Experts of a small language model.
Size: 9 layers, width 128, vocabulary 1315, 3.79M parameters.
Experts: 16 experts in each of 7 layers, 2 picks a token, a sigmoid router.
Below are experts of layer 4 (counted from 0) of a mixture-of-experts language model. Rows are named gate (a neuron's input weights, with its number), up (a neuron's input weights, with its number) and show model dimensions 0-127. Each number is 128 + 32 x the weight over its row's rms, rounded and kept within 0 to 255. Numbers have three digits each.
Before each expert's rows: "gets" lists some tokens that make up at least twice as much of what it gets as of all text. This comes from a sample of Wikipedia text that the model never trained on. Tokens count by the router's weight.

# expert 6
gets: " l", "l", " m", "el", "in", "t"
gate15:100130146110066191100151137179124112159131141110046149125168094122076174130126119090165083137107108135095067098164177058161057098164178143100134126111081114165064139167119158171089122107134111161141146187134076174097132124098097123153120157113099163156134173112176117147167146081165086140146162102130129166067144098111109126163113134131124201105078134104092110096091115113128140139104
up15:071099124149166098127120126103071112147146107070133167126151100056169177097146108173168117136129106105141189168073108193133152139103123132110093149104166077147140150133118158167154211189100132128168096115095107107109129122167133137090100135174106137137123112138141210027115115123138136126120062127144151157123106131137101088177175120151104107144157173182172150120134088145191104132118

# expert 4
gets: " the", " a", "at", " as", " an", "ut"
gate7:146125125146045109128138139152188128047108136163159083130114123156119150099156100144165100108136123112155191105102103089098137160148121123119101112194158126139126123105168169185091112064144102130144108116136055136170120079123081144156146090123114098141169153156200146128076150131112166176129161117161107135058129104162125092071071102121127127086162132117084114092128106207060116162116
up7:135144064111114135180097117152154133110127172140126118136059130132131147078121140133084092074111211123196173161129081126071083120121111146093135175186123132102087162081183202072085106128136107118083105091119091115128156150139074136195100106137111080166083116109158148157104130113136125151091144139159086137086164097157188119147103136084139103177116150131091110126097169186147142140140

# expert 15
gets: "0", "1", "9", " ", "2", "5"
gate21:110160209169106110131104149124128085108141107091154165141134140126130094120121082084125151136100120034167162117139148115121120182138126128126137131107137105192098080133117103136113157124179109113171115111164151178129144130143093112119126165080114103188109109080147125102094096160167115162154053062126169094161102151135098117118173103164077134077121087094119222100183102114096167145058
up21:158118211161118065191125123099114115117106170062126198159155086153161138151107171096093138102142140122190133095132110085106096149147160169167087146123167100178141113094122086135082092090125112135131151073146150146145149163143144121145192169067154036122095077125155107113130109102130105113124125112128138118166081157141126130123174145144134168154167079115149158090109117082142163134048

# expert 14
gets: "ian", " M", "ic", "ia", "us", "ar"
gate7:099130132125104158138174102114177124084140157141104110142083184169094185174155098124138149150159137112109142111109125116090141121135109096180061133126143171152165118108161103214136136088093078130156116128123078169161159107140095140132142039143123062172183137124196116114109127144084104191153164115154135084080134075162120117093104109153136095136151092131144116055119129206078133153125
up7:112135087131164166141106115129141180113110185077146142127041109151137121074110114139091139120153206052117181194123097042109118100195034149135103152114094123085106120132141166126116116137129088142099090110105121107084192170167095108134107095153142108155108149125171136149069098124126141152105167109148120093124166125112177107137069161083108105168152121147113108140121181125101122123106

# expert 1
gets: " ", " (", ",", " in", "9", " a"
gate21:060121216177110148084097124121144063145150097076140164147152146145175115155151088074128149140121115089194138127133153121158113180114114121131104160143149112131088111121114098130113167121174109128124106134167127188126204125147070090086091152131107125156093153089159098089132124147110115188121074051143145102142125162124107093134185138148111123114096084086102195076141090111126128126051
up21:130072176140084083131099120172105118141155144094130160166169118131182132129091195085090138108160134124208109109143135109136134142144162137180088210127168113110127143100115131115071138133132130134147118052167160159106194110111049123118145138127159053122078077148136119121157131153124122112109125096101096119185110178110157110132189101129156126170137046134134198106106104123155121148080

# expert 12
gets: "ed", ",", "1", "ing", "0", "\""
gate21:083127203176115096127143164125130090094159123079162167107138114103103109120148050094140112137141096051172167128153102098153141173155090114109124149141161095159116123142100143151129145140170113109123088146139095174102148114135106120145127166089155107160111152063145142114110073157155141175117073100155189081169120180117112092148148118152109131106076102082093168063172085056123165127060
up21:203084161171140052154126107149098144121120168105138183173169127143153133109128181176107102090171097102154161138114101126138130139166168108171135178118135116137077135103106167155122107158134111153180121075128143143140133101101145154117171146108207083147088083123103156171131070105153099090103075177096115126161133191106133127112156156118185132109203092163156171126112133117164136111049

# expert 7
gets: "2", "f", " |", "3", "b", "z"
gate6:068099099116186123128129108122116079131161116077193160058103103093069180143164118085117129135106125137116136115064122164103154087105086159103130133112142154140165111136123191150106119150128135099093093133164161068130161134201163111107069100144117190098153136159186169081099157088157142122115100133170184093122143085141146125163149135122083116128096163148139189099079157174093094156090
up6:140129114120119076116053112137091161089118131078125141078110067110100129080152166134131130146131173131087117094072134164131142116152119141211128172118117139094150189182106150130051088146139138105068084105103140064149179111133193123180178145144106150130130115188157097108153131123140108092088109142122161093168128109139146112110118140085158073122067183141146126133089135194082104153095

# expert 9
gets: " C", "==", "\n", " B", " c", " was"
gate6:056145160122171177137160156105134066147153084055164161096105097111108163140168115135139176126097120059107179158086137160144143092154184176085140146156090150166112114121155142129086131148128187086136163142058100086095116141147170154116118082111070155118106113164190138117120161127128116111092105171114159107125187095142127102153105130123064187106092133092126165106092146179140115156093
up6:132091110124142134138100119164076121144135153067097158096111090143103119154125149148108142167158134113069124180097093153153173110173126144173154146187114123114139133150086187129085087155139155105128138108111133089126164102058178100171188108144164164140189111165171079121133147144147097081138113167092112164185193081137129135122034147126140125088086137158179096126107170180119098136070

# expert 11
gets: "\n", " ", ".", " |", " (", "|"
gate13:157157157145112166135125137121117095082149150135117115129124113156152168110130130067175120132108069158190139063154095138142120134176132166176121153100091138150112144147116145171106121108137118192069127091157106096147102158098094143122172155059123122145075136175117205157128068137125111122152134163123131077220056128125074162108130090129146203105091123112097104112059164079092135118125
up13:115143162101136123111078153123149105083098131143098089164171123144174128102138110084174109126174108108140142114079093152072035116091139208142180162170173183121119217189132076147132075124153104128157140153126161105132128187116171132079157184131081096119133146154131134144105115120100095111167121143154102075106117117172100115092145078109150122107118099097172094114056123114112092117148

# expert 8
gets: ",", ";", " and", "3", "0", "8"
gate14:110115172166126118074131168102107058131144143112132140132084082101185119120195076100134155147143074118117123130123173103129160135114068130079122098141137123132143153151126128132124147122096132102116099104190085134088149131147048211102148134150115168101079096149179173119158150108080126183225130091168141085136124173151094063137098088159119107143104146083103171114165152142143126180122
up14:166070155111135094099142165116089096149140100114131142145091084174144101129128119145114082116152095145089152153146146138123152207135100151044127104113153120151166140175182076158135109121088145111135150120112133136097197112137041174103121141131109131069035114132125186114160165126076105143159186127128098049124127202138141084124166101161122116176123169105146150122172163125139113103110

# expert 10
gets: " of", " in", "-", " and", " |", ":"
gate13:168171207186149148148134107113130103150156152158090150128141165145094131130145109132162147148131081135181197148148112170162126200119152136132133124119175159147117139107082149190110177138118049158060189102140094137111120176131095106145177139145089093144195156155150146144115182129141093114160116131152115116148124103121095155154067118110155136125089065130183094086082171107062139160126
up13:125169117069123153142141127100159096098082223142125131165127103117145141096142121124175034148145089104092144133114124151087065099124164151164196115171179175089107171163124145155129120158125096142075160121139116081147138144049157154166111151084104138128131168150157120198119163145141096186092134134141105095118134163169126118108091115060138113102086093095180095109091104125142160104154

# expert 2
gets: ".", ")", "man", "en", "A", "i"
gate7:125133143163075143124189144149159120116146107121114078151064148156114168155142044144159128171137091087121138101114118116059137139156113112158100082183130171162126103130174118168125125073136123142195104168073055159189142111132080139123121074144109115163148129111142098152103106137088140205165106153195145102135118111178126119106125116096114085152131150136147151075177111175060139173117
up7:153139142165136151138117140117110151143115139063079152143028137132155080132126073130114114168121147080165170167121104010066139119208058108142126160115101149104078121130114168133084128108137117148137131134127116133097179158141068118152096114154148094188127123120153112150081062164124144197097151152139138128138149096124135108138073142049141131163139145140099113130127190106149139146115

# expert 3
gets: "|", " w", " f", " p", " t", " m"
gate6:029155152124166139132169129103109115136122098085185136080137093143133115064105094169115191160085148128094135106051141169144151100115124155103128146112141122154147088142141128157116087120147162078113132146076146108133140122158174108129072088095147122056136146167198099103123129101136115119129082145128157160147165089103129119135153148155066083046110119120106186088088173154157086119066
up6:110107098107173098117089125117074142136103137073117106117178066156160131119140149141098140122140131101077165135061079170117148071147109164175142154118182120104114169175128141117084078145149139054153121110094129125171131104090177167155181127154146122119187130169116081132123109127174097073155098148143150162176145101104148107135088179176106100059120150160137139180121210145122098119077

# expert 5
gets: "\n", ":", " h", " b", " s", "c"
gate6:079175158128146175121172142112123101129138097111202131088108108160131122140149092145144137090103162120124166188103095145118181071115129172041156165155128153118176115149131182153092072128109137126120129133121111159144169130161176157117107105097088186141130072150120146125115081113115084113122053163098105141148162132158140097126115144139043124069101106153123180091100161200074113147079
up6:073113151153123125152129095180102128059106129093171193122072106169139137069150145082123195122091178117086150144082072133106143114169143183122138228170126104156119123159110173138074059172142124087089124137128141122140158113122143144186163112099127132109169088188178115159122165149168070106117142132097161129133142096119146124145083153146112142117118113143154169142134113191120116144068

# expert 13
gets: "s", "es", "a", "an", "y", "as"
gate15:120136113131046179123197178138135124148092128147075054125116132109075125140130116111162089129131138174135097070126199087163124127100136094130132129121108176135079181176133168168117138081158093132105152101111058185064112094100090095167124152083082098176101142112102115175120157106137116144134146111087096151109149101102115123089073142172145172071131152101086117147071097123164134118132
up15:125130157143088107133122108108060128168171158084155119094148099086209118142121094115115117113135063105126131130083140121130127141129098097086150167131150111163161132162138137131099184142138168135204117120094090140128086103158174178115102182165050157135082141113154172089049099116096118120101068097096169162124094135130124108171117186146156121144118145126149138112105122166231142074097